python train.py --balance_bias=false --norm_eps=1e-06 --init_std_down=0.0031 --max_steps=5485
Below are experts of layer 4 (counted from 0) of a mixture-of-experts language model. Rows are named down (a neuron's output weights, with its number) and show model dimensions 0-95. Each number is 128 + 32 x the weight over its row's rms, rounded and kept within 0 to 255.
Before each expert's rows: a language model's description of what the expert responds to; "comes before" lists some tokens at least twice as common just after its tokens as in all text. This comes from a sample of Wikipedia text that the model never trained on. Tokens count by the router's weight.

# expert 13
Description: Romance personal-name pieces. Surnames and their word-piece endings in Spanish, Portuguese, Italian and similar names, often in lists or tables, such as Silva, Aguirre, Manuel, Perez.
comes before: " |", ",", " (", " –", "i", " ="
down0 [176 140 135 130 150 144 104  86 189  45 132 158 145  86 159 138  74  80 138  89  72 151 110 110 124 125 151 148 151 107 141 143 108 115 119 126 110 140 136 116 134  97 201 125 156 122  98 137 122 155 128 114  60 107 144 116 109  63 116 116 174 140 115 152 144 106 129 124  63 210  91  55 116  72 169 112 129 141 144  88 114 119 132 137  92 169 137 123 112  85 115 131 137 149 107 185]
down1 [143  86 150 116 124 155 192 122 115 137 100  96 134 126 161 135 196 132 147 151 135 104 112 129 113  64 148 131 112 108 133 139 106 131 126 152  75 131 135  68 124  84 124 145 108 109  93 140 126 100 106  76 114 131  70 133  89 208 116 118  76 118 134 140 181 141 100  79 142 124  93 221 162 126 121 112  56 159 145 158 149 110 152 131  91 158 140 148 104 141 139 124  84 141 139 152]
down2 [105 138 161 131  92 115  79 144  90 130 124 114 149 126 118 118  96 177 167 151 121 129 129  93 147 149 111 163 103 142 119  80 181 101 126 126 126  99 182 178  76  82  93 132 120 156 128  90 149  76 105 125 147  76 166 151  67 187 134 127 200 123  78 115 177 145 128 117 153 123 122 125 123  81 108  93 122 196 140  93 178 190 115 161 106  94 154 151 150  62 111 129  83  79 168  55]
down3 [122 135 120 194 154 111  88 135  85 122  56  95 153 122 151 108 158 180 126 152 144  83  85 139 125 120 126 129 140 154 114 200 124 165 149 110 176 140  96 108  77 107 160 150 153 130 179 189 106 151 163 159 176 192  81  89  97 125 120 125 150 121 170 162 188 126  96 121 132  98 160 173  32 144 149  91 130 149 154 139 138  87  80 204 156 133  82 183 107 168 148 131  70 165 133 154]
down4 [158 155 117 150  89 175 149 204 161 160 183 108 145 106  98 184 135 151 161 191 128  87  94 172 162 114 158 180  89  95 169 149 153 171 108 107  99  87 135 120 162 155 126 108 137 150 132  97  85 123 174 116 174  99 115 102 110 145 173 105 185 148 104 157 136 127 160 103 124 108 107 112 128 136  72 124 128  79 176 154 112 122 119 146 141 154 119 125 112 141 168 102  95 162 116 107]
down5 [ 95 140 106 101 142 102 100 181 152 118 180 122  66 130  89 105 115 210 103 113  86 161  47  62 157 174  96 119 123 113  94 182 143  97  90  92 164 154 123 143  95 126 120 131  90 108 141 122 119 113 135 120 103 153 193  98  79 107 128 109  72 155 146  94 140 211 183 104 106 140 155 173 115 116 177 104 152 163  92 130 149 108 153 131  90 129 112 155 122 112 166 135 159  76 124 104]
down6 [179 145 157 137 162  82  83  92 169 148 143 154 116 110 142 111 172 128  96 120 125  84 169 143 148 166 135 117 119 101  85  57 164 136 157  90 126  73  50 136 135  67 140 133 180 125 152 152 101 172  95 130 101 115 119  99 138 102 131 145 139 182  64 129  81  43 111 153 109 140  89 121 162 148 132 101  69  46 107 135 137 124 119  62 147 158 106 194 145  84 134 160 129 147 120 102]
down7 [188 129 198 199 149 141 149 129 135 141 161 103 145 117 161 193 129 164 140 104 127 176 197 114 120  94 144  89  74  79  71 148  92 122 178 145 132  81 151 139  69 123 102 163 114  84 150 114 166  87 138  85 115 129 133 124 133 101  90 153 101 112 121  95 109 198 154 139  86 125  69 119 139  82 102 141 131 116 130  89 142  84  92 168 131  72 135  66 135 115 130 113 102  85 132 123]
down8 [156  96 123 153 106  82 141  91 129 106 132 108 117 126 137 140 133 140 119 115  98 104 174 170 102 128 117  99  82 136 149 140 154 136 141 179 146 129 105  69 171 115  74 105 161 178 146 146  84 116 176 198 153 128 121 165  73 101  83 117  68 155 159 125 117 146 127 146 139  16 122  96 138 120 142  86 103 102  74 156  95  92  84 201 111 137 177 165 103 147 162 109 152 119  99  98]
down9 [117 100 142  82 132 195 102 141 112 126 109 134 134  63  84 195  94 161 152 131 171 147 145  69 120 132 156 128  76  95 156  98 123 109 104 131 176 153 118 127  88 160 140 112 181 111 143  80 115  79 150 113  89 135 118 124 138 149 131 154 179 146  87 142 113 108 175  81 106 128 119 147  80 122 137 167 165 170 174  95 143 142  83  87 145 173  68 112 156 158 123 149 150 122  83 124]
down10 [122 162  45  84 101  98 170 128 111  65 100 109  94 113 148 166  94  16 147 177 165 158 116 108 141 122 157 132  64 155 157 173 102 166 122 147  80  85 148 108 128 148 168 134 103 102 130 114 121 136  93 125 134  94 157 175 119 122 134 116 131 184 135  79 121 132 153 148 127 125 144 158 118 155  91 135 118  68 137 134  79 146 143 147 155  88  71 166 151  95 135 121 139  91 109 151]
down11 [127 121  48 123 129  82 188 140 105  31 162  89 131  93 162  90  99 152 109  78 157 140 105 158 168 160 127 101 127 112 150 163 146 131 147 135 146 143 144 132  98 119  59 189 106 167 134 140 124 100  76 120 117  94  96 120 139 135  93 136  37 113 126 126 123 115 158 105 149 133 107 160  71 155 103 127 157 112 150 109  63 111 164  88 185 110 132  94 161 138 128 149 129  93 116  94]
down12 [101  61  89  96 103 150 142 128 193 162 190 107 140  98 143 130 114 156 155 139 155 116 131 112 125 140 188 149 129  96  97  98 106 103 135 197 170 175 145  96  93 130 160 151 126 139 111 107 124 107 132  62  67 158 142 167 140 142 159 142 137 132 127 127  87 111 112  78 128  75  90 109 148 133 115 132 115 170 174  67 122 187 109  57 138 176 124  62 106  92 150 115  86  83 166  77]
down13 [167 131 120 128 166 104 100  89 112 119 129  77 169  23 124 115  74  98 115 161 173  73 136 118  68 151 116 121  65 125 171  89 123 154 102 115  94  72 130  97 177 195 152  92 102 144 127 165  94 132  84 102  78 142 124 132 146 137 118 145  87 130 165  79 108 103 112 116 204 118  86 127 115 140 150 132 121  80 147  79 121 140 106 134 106 153 130 148 178  91 123 124  83 192 143 137]
down14 [164  83 144 149 147  87 227 116 133  92 141 181 125 125 172 143 168 102 150 108 136 165 113 163 138 108 158 166 120 121 158  99 129 139 198  78 141 140 100 153 119  76  96 173  52  94 172 140  90  80 130 104 151 172 203 135 128 110  99 173 123 131 190 140 146 154 134 176 115 126 114 138 145 138 194 119 176 145 162 119 122 163 170 148 137 147 151 171 126 108 145  92 113 155 116 138]
down15 [154 113 137 180 148 140 142 156 114 173 122 117  93 113 152 133 178 159 151 162 150 146  93 140 137 124  94  99 145 140  91  92 101 161 146 217 125  93 145 149 134 106 108 122 161 145 151  96  71  96 143 159 102 193 114 112  73 130 129 123  90 126 152 150 144 117 127 140 135 143 148  94 158  78 106 147 193 142 148 184 140 127  97 163  82 100 125 167 163 124 171  60 151 169 174 112]
down16 [130 164 149 139 102 152 135 181 127 123 114 129 177 147 135 111 176 183 123 102 141 175 155  88 102  88 127 196  95 148 105  60 175  92 106  96 138 148 153  64 133  86  92 176  98 102 196 146  88 174 129 104 127 122 113 100  96 175 101 119 164  96 166  92 143 162 121 108 181 112 138 116 127 177  74 121  78 115 165 140  61  97 153 201 121 136  65 108 122  97 191 142 141  96 129  72]
down17 [136 105  93  82 159 143 158  72 116 125 151 163  62 134 140 138 120 130 168 177 137 137 156 107 153 130 118 157  77 175  69  90 114  61  99  97 215 165 150 125 117 130 128 122 112 126 175 183 141 108 156  98 137  91  68  97 136 174 109 154  97 144 175 168 159 193 103 114 142 116 147  96 117  80 159  97  95  77 129  97 108 152 174 177  70  70 167 160 154 175 121  97 145 183 156 165]
down18 [144 180 166 165 155 100 177 120  69  91 102  47  79 120 171 168  79 152 152  96 158 136 105 114 154 180 122 153 138 152 131 191 187 132  77 115 146 127 143 128 146 119 130 157 122 154 145 114 134  38 100 145 135 119  99 153 131  87 126 141 189 132 147 113 106 114  80 185 108 174 144  75 106 155 128 155 136 138  61 220  93 128 150 125 151 136 144 135 152 105 168 171 129  98  99 179]
down19 [144 159 127 182 132  88 186 101 114  96  98 129 119  63 143 132  92 206 154 157 139  95  94 118 172 103 149 137 149 168 176  90 102 176 111 145  85  81 151 111  95 129  83 105 182 126 128 141 158  98 129 167 124 150 143 142 105 130  95  98 107 115 163 121  74 146 158 164 137 124 116  93 162  98 176 134 164 177  77 113 139 119 159 132 190  97 113 177 120 167 171  87 112 128 152 157]
down20 [104 155 116 130 200 145 152 133 141 162 152  74 168 106 124 116 146  99 176  91 122  95 108 105 148 138 109  77 180 118 102 141 159 181 195 131  77  80 101 131 117 145 152 116 103  73 141 103 109 140  97 102  82 116 108  69 143 128 153 135 205 123 172 142 162  92 118 172  91 106 151 120 145  91 164 103 102  37 181 114  55 107 189 124 110  71  91 110 132 118 117 105 126 132 169 130]
down21 [156  91 125 102  88 149 123 106 138 169 126 167 135 124 133 136 168 121  89 135  85  75 104 185 127 118 113  80 121 101 101 141 133 121 152  99 166 197 110 169 121  59 107 132  96 148 139 111 113 100  97  77  90 174 158 140 137 164  79 141 145  96 149 127 158 119 114 100 138 127 114  99  88 148  65 186 132 130  81 185 131 136 143 115 113 159 188 156  90 156  53  88 109  95 155  57]
down22 [128 113 118 159 177 127  77 102 140  91 157  60 181 107  95 123  97 122 149 156 197 115 174  56 128 128  74 130 116 151 166  47 151  89 154 153 139 117 162 105 139 138  74 174  74 119 185 112 118  86  92 140 155 103 138 110 152 163  98 145 151  91 108 133 127 168 134 130 106 147 122 103 188 135 160 118 108  70 169 115 118 149  96 142  67 164  94  81 160 129  61 130 149 148 118 111]
down23 [103 110  94  78 155 134 110 199 123 133 163 131 175 119 179  72 180 163 128 224 120 128 159 146 117 117  91 124 109  82 149  89 125 123 134 124 237 100 160 139 131 125 184 129 115  95  88 164 185  87 125 144 104  76 124 134 137 123 168  82 122 132 123 161 163 160 153 124 115 137 150 152 159  96  93 126 112 232  99 162 122 192  76 105  90 158  95 130 116  87 159 170 164 138 115  97]
down24 [106 144 138 172 148 115 144 124  59 135 106  95 123 162 125 128 144 165 109 146  83 116  89  97 177 127 101 182 118 155  87 102 132  90 115 104 118  94 110  94 111 129 157 101  92  72 211 121 116  94 151 109 124 125  91  64 134  95 119 135  85 145 104 175 142 109 153 137 184 142 144  86 118  99  97 136 155 151 124 112  59  89 118  79  78 159  91  58 162 131 147 122 185  89 159 178]
down25 [123 112 150 139 122 160 136  98 129 116 186 105 145 161  78  92 100  68 131 200 104 136 113  91 106 115 149 124  45  76 187 116 186 175 138 176 124 189  96  92 144 130 208 104  79 145  93  91 141 148 165 159 136 147 134 104 172 143 148  92 152 100  81 123 109 153 150 116 108 117 176 137 160 106 139 144 124  83 151  79  78 158 146  90 124 146 115 162 176 121 127 155 127 121 136 137]
down26 [ 48  94 136 178 139 140 159 143 124 145 140  99 106 157  86 145 129 104  39 129  77 156 160  99 135 150  86  86 119  98 137 149 143 112 134 115 167 148 140 123 141 146 127 102 143  98 104 136 158  65 105 130  84 132 122 207 100 127 143 150 139 123 124 139  99 116 148  67  69 113 142  98 115 153 127 130  89 155 127  55 194  86 178 146  94 148 131 152 155  92 147 123 159 158 112 101]
down27 [115 147 113 134 164 111  89 119 130 102 154 120 101 116 132 127 140 114 126 136 171 105 103 162 151 194  76 134  97 168  95 163 198 171  93 130 101 110 117 102 135 100 128  52  86 116 164 123 109 113  97 106 154 117 140 212 187 203 126 155 145  94 184 161 129 153  77  69 141 108 106 123 113 102 183  97 151 112  85  96  82  91 122  79 148 153 145 150 132 126 147 106 199 128  54 115]
down28 [120 149 102 108 146 153 141 150 164 119 168 112 122 103  95 120 114 119 144  98 138 187 151  95 102 101 143 109 129 176 132 158 155 139  86 108 136 113 159 123 123  96 115  68 145 177 133 119 126  67  87 160 125 161 193  54 102 119 212  59 121 152 141  94 102 141 230 131 149 142 124  62 180 117 134 154 147 142 132 141 133 130 104 195 160 128  99 186  98 178 100 120 163 110  69  84]
down29 [125 106 133  89 115 142 104 185 149 107 158  62 166 147  93 205  89 150  80 154 114 109 149  84 165  85  61 148 149 131 163 158 149 128 117 129  89 133 158  83 183 112 155 156 139 107 117 114  92 109 141 135  97 171 128 103  90 136 140  74 111 137  98 125 163 115 106  75 109 124 152 146 158  63 102 141 134 170 169  99  61  74 151 134 111 150 113 115 124 143  94 140 136 127  80  59]
down30 [184 102 139 152 104  82 152 157  87 160 138 105 150  93 133  92 126 141 161  63 153 141 134 118 198  67 104  67 121 113 126 109  77 109 105 132 114 154 114 233 113 111 149 136  77  74 194  96 167 103  95 103 108 107 159 141 135  76 160 144 135 149 110 109 118 158 102 109 109 140 130 154 141 167 115  74  46 125 132 120 181  53 114 134 158 137 113 141 146  95 110 116 104 192 139 127]
down31 [131 158 178 122 125 123 126 128 123 175  89 104 121  76 173 146  86 118 101 199 168 147  92 173 149 183 116 123 133 144 155 144 128  96 126 138 128  94 114 172  76 142  68 144 139  67 132 170 183 147 177 158 154 161  99 135 149 107 132 111  75 172 120 163  96 132 155 121 135 169 132 100 143  75  97  76  96 185 176 122 142  96 163 119 122 103 129 143 143 165 140 134 119 120 167  82]
down32 [108 130 129 161 242 160 177 123  86 160  91 141 123 153 140 132  87 151 117 130 184 135 105 143 127 148 111 178  80 127 172 183 128  98  97  95 140  95 173 120 149 146 164 138 134 132 116 111  82  63 148 167 163 171 113 124 104 163 124 177 125 120  95 128 108  72 157 106 142 115  73 130  80 161 150  95  87 145  85  77 105 104  98 142 139 167  66 151 149 180 141 175 136 147  68 148]
down33 [120 143 150 101 125 123 104 129  59 123 153 155 140  79 160 186  90 104 119 142 109 141 167  51  72 151 159  83 145 151 117 140 131 155  97 102 123 126 137 143 114  82  86 143 189 103 108 114  76  93 114 115  28 182 121  70 129 142 128 129 119 130 131 173  98 140 115  99 151  97  59 144  68  78 141 117  79 126 150  74 132 102 169 154 173 157 132 166  93 134  92 127 104  61 155 146]
down34 [132 116  98 178 178 117 140 162 186 124 142 134 140 154 142 121 136 166  90 121  41 125 106 118 149  99  81 125 143 136 185 109 138 177 147 167 115 143 113 186 145 170  89 116 150 189 114 136 163  69  13 124  91 142 121  99 139 111 163 167 116 155 128 145 212 146  97 159  91 115 121  77  76  98  96  96 115 129 129 120 133  77 117 139  71 103 155 151 120 158  96 115 135 131 127 165]
down35 [103 115 118 125 110 118  87 144 158 169 157 161  74 116 167  87 116 177 127 126 171  67  95 118 183 111  96 115 146 211 114 153 187 162 139  83 145 150 175 177 146  46 129 130 132 157 110 128 110 114 125 116 100 132 149 141  77 207 112 165 139  79 158 151 151 106 150 156 156 168 141 141  96 122 131 123 147 147  71 149 108 125  85 100 140 161 158 142 126 123  89 115 145 196 116 136]
down36 [111 120 157 117 143 168 127  94 144  74 149 129 187 102 123 171 104 182 158  93 100  58 142 144 115 144 150 147  90 177 140 101 154 134 131  84 220  80  95 134 166 122 143  95 129 111  82 185  87  92 166 112 138 145 119 175  69  79  72  87 157 102 116 109 119 147 106 118  90 103  84 114  62  63 111 101 129 152 124 155 170 104 137 111 105  91 150  79 151 146 155 114  49 120 122 161]
down37 [ 80 128 134 120  88 131 133  89 164  93 136 139 112 158 126 124  84 151 185 174 154 180 111 147 126 120 134 130 102 131 114 170 175 140 155 101 181 116 106 134  76 140 137  85 106 127 113  81 126 124  95 146 145 157 106 148  89 128 192 122  82  96 155 150 168 110  80  84 100 111 189 157 136 110 181 140 154 143 184 116 130 147 116 122 103 172 157 121  98 133 163 109 115  85 102 137]
down38 [102 155  69 136 124 154 114  93 116 153 158 111 119  83 116 174 155  75  60 159 142  96 118 108  75 154 135 156 167 195 137 149 105 124 104 154  87 121  97 137 146 145  67  63 146 157  94 107 119 161 153 109 123 128 151 119 120 125 101  81 178 141  89 147  64 135 133 116 168 121 155 162  94 128 118 108 217 130 155 222 182  99  96 102 138 161 156 125 118 174  99 124 134  90  98 175]
down39 [143  85 142 196 146 142 187 144 114  99 138 182 168 101 141 147 137  86 180 113 133  96 182 164 151  82 148 156 147  81 158 115 121 156 189 179 105 132  92  26 154 159 114 109 109 101  93 164 107 133 128 133  84 149 170  93 139 110  77 121  99 168 174 131  81 123 148 155 118 131 143 115  85 143  71 153 145 120  82 139 148  69 150 149 157 158 102 141 162 170 163 133 140 157  92  88]
down40 [ 95  80 164 159 171 127 166  80 192  97 107 144  67 119 144 127 119  94 118 114 159 118 144 142 189  85 136 167 121 175 170 131  89 120 152 143 191 155  83 148 140 145 126 185 149 146 123 139  75 108 177 147 138 137  97 150 134  86 179 134  82  92 152  83 146 107 117 169 120 116 124 142 150 141 138 160 121  41 171 123 150 154  95 127 135 131 100  81 103  95  77 110 147  89  97 130]
down41 [105 151 169  84 160 158 140 123 113 214 129 114 149 121 162  65 140 118  73 132  59 127 127 130 149  99 106 152 159 126 130 129 124  86 160 152 109  82 148 178 168 101 110 104 104 143  83 126 147 111  78 112 134 126 118  88 137 139 111 103 149  92 131 149 169 107 147 109  76 125  68 184 144 106 161 145 205 105 148  90 183 101 174 122 163 166 152 201 129 136 134 180 190 181  87 142]
down42 [ 95 138 132 128 167 207 211 125  99 118 126 166 109 114 117 102 142  53 145 152 145 160 156 136 125 194  79 138 132  71 102  92 145 119  87 131  66 111  75 101 139 173 176 140 176  97 150 121 136 125 121 123 130 126  73 125 131 145 138 147 141 154 169 146  86 125 137 125 111 111  81 101 192  91  63 147 112 119 167 141 200 119 175 127 133 162 187 120  75 172 137 125 138 109  88  80]
down43 [114 144  85  79 101 109  75 107 136 196 135  89  76 109 148 141 143 139 110 134  95  50 152 178 139 106  94 139 191 174 140 108 123 156  90 136 145 122  82 131 113 123 133 149  71  67  76 143 180 143 109 118 155 110 161 124 175 146 143 103 128 117 168 117 152 178 136 137 123 146 163 123  94 100  74 146 107 107 113 139 106 170  65 141  92 165 150 116  82  97 169 152 127  99 117 112]
down44 [111 128  75 192 124 148 150 125 127 205 126  88 120  71  96 128 171 129  95 120 123 127 134 119 128 117 154  87  83 131  84 132 106  77 178 101  95 148  98 152 128 122 123  71 148 131 136 174 144 142 104 185 153 105 186 170  78 110  80 109 129 174 126 121 144 127  73 136 141 151 130 163 161  62 137 120 105 138 137 133  96  69  58 125 139  74 103 136 162 140 175 108 123 130 162 122]
down45 [150  81 121 158 143 108 132  18  90 118 114 146  87 134 124  86 161  77 133 110 159 110 114 131 201 194 227 128 148 142 107 114 189 137 154 166 141 158  55 111 111 166 118 218 131 158 167 154 165 120 185 125 170 212 145 120  87  95 100 106 113 111 179 132 127  84 118 132  59 156 142 139 131 197 101 135 130 151  80 175 128 138 142 120 160 154 126 135 129 151  97 194 152 118 105  86]
down46 [124 132 125 174 120 137 176 110  50 136 177 147  92 131 135 142  57  75  78 117 153 126 135 165 114 132 127 117 139 154 175 112 146  93 138 117 143  77  66  99 109 159 114  47 135 155 108  98 166 143 173 141 202 173 134  69  77 107 129  84 109 202 101 133  61  74 158 154 107 119 147 108 149 147 118 140 124  61  99 169 110 145  99 107 122 110 132 120 112 112  91 148 151 138 118 124]
down47 [127 167 114 121 131  13 166 114  76 154 150 128 121  95 168 170  87  70 156 133 113 105 159  78 121 151 151 117 113 143 129 129 109 117 163 131 138 142  68 117 210 174 121 101 147  74 121  65 144 158 150 175 156 119 113 114 100 109 149 104  74 137 122 157 135 114 102  76 113 141 104 161 153 159 121 177 134 137 171 163 119 148 134 120 123 131 147 111 191 144 172 183 145  94 115 138]
down48 [135 114 147 155  91 125 134 134 101 103 126 137  86  69 130  74 174  76 121 126 144 105  89  92 124 146  95 208 153 127  99 102 127 124 174 167 151 165 209 134 108  89 135 146 159 142 154 140 138 103 134 132 201  96  80 156 139  78  99 120 125 125  91 118  99  94 130 183 104  75 120 112  88 168  63  97 143 150  95 139 151 134 202 139 172 111 167 151 155  56  88  86 131 111 114 116]
down49 [116  96  89 126 125 101  77 120 129  94 167 131 129 149  76  97 142 125 160 158 111 143 141 160  65 142  99  79 114 129 158 124 116 127 186 129 128 119 122  95 108 160 112 142 189  90 141 108 101 100 130 100 129 109 147 146 118 164 124 170 100 133 161 133  89  71 128  99 188 133 129 147  76 200 188  25 176 118  97  87 142 183 140 118 163 152  70 130 118 181 101  92 187  84 175 135]
down50 [ 73  75 148 123 162 111 137 172 122 146 162 167 108 134 131 151 138 149  69 162  85 147 116 139  98 162 112 154 108 132 112 147 122 118  81 171 170 139 187 116 143 112 116 131 139 129 131 126  87 204 118  98 107 155  88  99 134 126 147  88 140 138  99 110 132  55 120 133 164 224 145  83 113 102 127  84 150  79  70 129 103 160 133 117 123 118 124 129  57  92 130 148  99  94 184 116]
down51 [136 101 149 148 132  90  96 114 114 112 104 115 145  70 130 110 113 158  98 189 161 112  94 145 124 148 110 131 101  86 127 135  79 185 111 146 120 134 109 110 152  88 157 128 119 108 140 160 167 123 141 117 158 142 101 130 138 120 212  79 160 167 174 161 162 139  81 136 113 173  82 139 156 139 134 162 157 105 130  72 157 131 132 165 102 125 205 115 103 133 139 137 134 116  90 130]
down52 [143 164 164 178 110  85 114 156 145 103 148 147 148 148 104 119 154 133 161 196 103 173 192 149 133 108 155 132 177 129 168 140  87 153 139 109 162 119 142 178 109 113 105 126  83 130 193 112  79 127 113 127 126 189  93 177 102  66 134 145 168 127 140  71 179 135 134 158 162 126 183 132 135 118 148 139 156 105 134  99 109 109 152 166 154  69  95  74 139 117 110 112 132 134 138 135]
down53 [143 161 189 157 140 179 120 109  71 166 138 109 167 133  91 126 104 104 114 142 190  85 159 111 119 163 147 124  96 112 118 103 159 110 159 127 140 132  82 119 130  83 126 185 132 118  91 137 128  90 183 134 125 188 124 147 108 162 105 163 130 150  75  69  92 123 111  72  70 147 156 198 142 148 131 196 122  98 144 113 131 134 127 132 160  91  82 114 137 123 130 105 122 108  95  84]
down54 [129 154 112 103 156 154 184 112 145 153 111 159 119 154  82 101 149 159  78  97 126 123 128 124 145 152 105 109 114 151 130 110  68  76 128 185 160 164 140 151 127 144 114 119 163 139 181  58 133 164 167 108 121 175 111 120 134 189 128 124 142 115 174 151 126  14  30 120 164 158  61 153 169 125 140 116 149  98 123 205 167  96 112  89 129 151 136 132 143 179 119  69 118  97 123 126]
down55 [144 198 122 120 119  91 146 163 166  91  99  84  99 121 145 130  77 113 148  99 142 150 116 207 110  90  95 188 147 115 167 147 157 131 128  79 167  79  98 151 124 163 152 128 122  82 135  42 108 159  80 132  68 176 137 157 123 167 140  61 126 105 135 123 147 193 181 177 120 143 138  95 203 137 135 111 136 138 128  90 163 169 152 128 120 104 125 150 141  46 136 145 162 134 137  99]
down56 [145 160 186 139 110 188  68  78 163 171 139 115 138 134  75 127 123 118 103 116 120 141  82 152 183  63 148 146 132 119 163  87 185 115 128  80 116 123 119 114 107 131  90 139 147 136  92 178 175  94  98 113 116 154 173 102 118 178 147 133 152 181 151 136 113 158 127 131 135 120 142  87 159 139 105 151 124  80 146 124 143  76 108 205 135 177 150 144 109 149  60  92 154 111 136 146]
down57 [ 79 133 131  96 137 142 129 142 142  94 152 103  96 114 151 158 126 127  96 105  50 171 101 140 125 124 134 163 100 107 128  44 101 136 152  98 118 152  96 117 118 132 140 146 160 149 147 150  91 182 146 102 130 204  71  79 105 131 181 124 131 134 182 177 147  97  40 109 161 161 175 152 126 159 148  92 103 113 118 149  52 174 117  79  91 133 158 150 155 102  90  97 175 148 150 144]
down58 [155 136 157 153 127 146  38 112 144  99 136  83 149 116 165 171 111 121 141 158 143 112 109 131  86  66 115  98 125 131  81  59 101  89  95 146  85 161  76 188 143 104 126 163 124  76 165 103 145 126  78 160 168 160 178 125 122 101  72 135 138 102  92 154 125 116 190 150 135 127 148 105 194 136 156 104 136 103  41 143 122 104 124 146 134 121  83  79  94 123  73 162 110 130 125 145]
down59 [152 107 134 127 113 124 136 108 159 119 126  88  97  89 149 134  78  93 132 103 143 116  97 150 150 117 123  93 147 110 189  42 127  92 149 136 145 108 171  99 120 148 148 150 125  90 112  89 154  82  52 141 154 160 165 136 107 156 111 147 136 121 187 148 126  68 133  98 104 116 145 120 106 194  60 142 123 175 132 158 170 116 126 118 112 195 114  78 141  94 131  87 107 106 103 129]
down60 [142 111 112 140 124  84  77 182 104 105 125  98 162 147 109 135 124 138 130 131 147 155 155 128 106 100 120 104 154 133 119  75 110 114 175 143 126 159 152 158  85 132 128 131 129 125 141 122 174 140 140  87 135  47 109 133 199 166 105 162 135 140 156 110  60 125 107 104 145  97 164 121 111 183 164 151 106 149 111  98 157 163  91 141 116  95 158 104 154  95  72  69 135 193  80  51]
down61 [ 89 102  95 152 142 107 157 120  93 138 151 194  64 142  75 182 126 116 139  88 106 152  97 112  36 133 114 170 121 145 129 141 141 130 160 122 102 212 121 124 174  70 159 107 127 146  88 202 165  83  79 109 124 118 136 165 155 122 148 127 179 136 112 166  96 107  74 146 129 109 111 179  92 100 180 134 131 138 150 139 176  93  75 108 124 106 146 171 139  85 142 120 148 103 145 142]
down62 [127  89 187 120 160 128 170 143 118 103 145 122 100 152 118 128 174 195 106 135 136 119 152 103 163 150 131 115  58 117 107 156 152 117 113 137 123 162  69 158 130 147 132  88 133 160 146 173  87 132  76  38 130 136 146 196  81 143 124 113 128 119 156 118 123 102 141  71 134 104  92 114 141  51 154 117  61 116 108 103 129  87 167 159 140 171 122 152  90 155 110 114 176 108 126 165]
down63 [134 180  94 131 146 112 194 111  99 111 112  75 128 127  57 112  59 139 154 138 149  71 118  92 158 101 133 110 133  77 175 149 122 135 106 154 175  97  97 145 175 187 134 136 103 122 108 123 140 199 164  61 176 128 122 153 199 131 154  85 114 131 156  84  95  90 115 195 124 109 146 135  93 143 116 191 110 108 119 135  71  94 155  89 166 139 129 127 126 130 170 109 120  85 138 138]
down64 [131 105  92 134 115 109 140 130  89 142 126 102 135 116 181  93 131 106  80 124 154  86 117 102  97 121 116 171 103 147 179  62 154 147  91 116 144 150  99 130  70 136 123 141 103  91 132 179  19 104 140 133 157 166 124 165 196 156  87 155  98 116  93 129  98 116 106 132 100 161 121 125  91 136  99 123 126 148 153  92 161  57 146 149 101 109 136 115 115  83 169 181 154 142 135 144]
down65 [ 84 153  52  73 129  90 142 177 167 184 115  78 187 112  78 110 103 103 146 181  64 178 105 150 149 155 111 114 130 100  91 137 180 168 131 140 108 123 155 111 134 161 152 130 112 130 177 121 168 156 120  71  89 114 128 111  97  70  99 160 102 100 126 138 106 185 121 182 177 104 112  63 122  88 131 121 130 185 148  87 100 159 210 143 160 118 159  79 134 113 163 145  93 148 111  73]
down66 [121 116  96 103 179 131 140  94 132  92 121  92  73 134 142 114 119 117 113 124 101 154  94  88 143 109 179  82 118 111 158 112 130 143 127  87  41 136  14 126 153 158 113 128 135  77 108 103 109 126 177  79 140 122 115 146 197 174  85 103 195 114 104 122 144 109 177 151 129  98  91 138 128 119 124 167 111 159 131 173 130 105 116 141 117 171 161 162 160 129 108 129 150 135 118  30]
down67 [103 105 106  76 147 155 171  58 152  94 187 211 112 189 127 140  77 159 133  80 124 176 111 170 186  85 140 104 159 159  97 147  97 147 166 135 137 112 156  99 161  87 153 108 112 136 157  63 133 143 189 177 165 169 112  92 135 108 113 108 137 113 157 167 124  99 115 160 158 106  94 133  70  85 144 127 163 189 133 103 152 142 117 132 101 134 160 172 150 162 122 112 108 144 133 163]
down68 [ 92 168 141 112 141 130 167 101 134 158 156 208  55 110 132 134 173  93 140  83 154 128  76 120 115 170 159 190  58 146  68 140 172 144 155 196 121  83 100 116 123 119 142 163 126 117 175 125 218 111 112 178 151 141 138  84  70 120 119 175 160 126 125 147 126 123  66  88 158  93 151 111 127 154 169  98 135  93 112 136 142 129 135 118 115 109  98 141  96  95 130 125 155 126 138 122]
down69 [149 143 111 167 102 108 125 131 131 155 102 119 173 149 127 138 175  97 168 155 132 114  91  57  74 151 134 115 110 113  90  73  80  55 160 126 145  91  58 160 207 135 109 163 162 125  98 105 172 133 134 192 161 130 164 120  78 118 105 178  97 222 158 119 124  74  95 124 151 105 129 139 113  92 119 162 108 176 124 112 148 115 169 130 144 114 121 111  67 165 120 149 116 143  78 193]
down70 [154 124 163 113 139 111 153 135 121 176 150 114 134 135  86  65 110 142 160  75 122 105 150 180 122 154  83 156 117 139 142 141 170 126 139 133 169  99 135 150  64  79 145 125  78  96 120 123 140 211  89 192 152  78 178  66  79  98 156 115 104 212  45 173  96 145 118 167 135 136 103 136 105 163 173 163  91 146 116 125 103 158 119 158 124  90 133 106 187  75 124 127 153 135 111  71]
down71 [158 140 119 138 147 124 128  37 118 182 142  94 143 115 141 115 159  67 145 102 134 113 139 101 118 108 155 123 171  55 132 128 177 107 117 140 128 135 130  88 145  35 179 118  90 168 134 122  93 100  80  75 148 167 161 131 130 144 123 118 163 171 195 146 119 131 141  85 165 103 131 169 128 154  91 134  88 147 115 216 159 156 191  98 127 151 141 101 132  89 147 126 122 152  91  91]
down72 [117  97 142 131  94 111 116 107 143 184  74 169 112 133 128 121 126  90 106 184 147  90 126 150 205 111 148  96 143 109 174 201  94 116  87 152  59 121 112 133 136  96 109 134  79  74  74 103 196 131  86  97  96 124 133 102 101 138 115 163 147 131 157 132 125 145 122 122 162 127 115 145 141 105 131 131  71 156 124 184 140 148 162 156 143 103 131 129 119 153 138 112 159 162 144  98]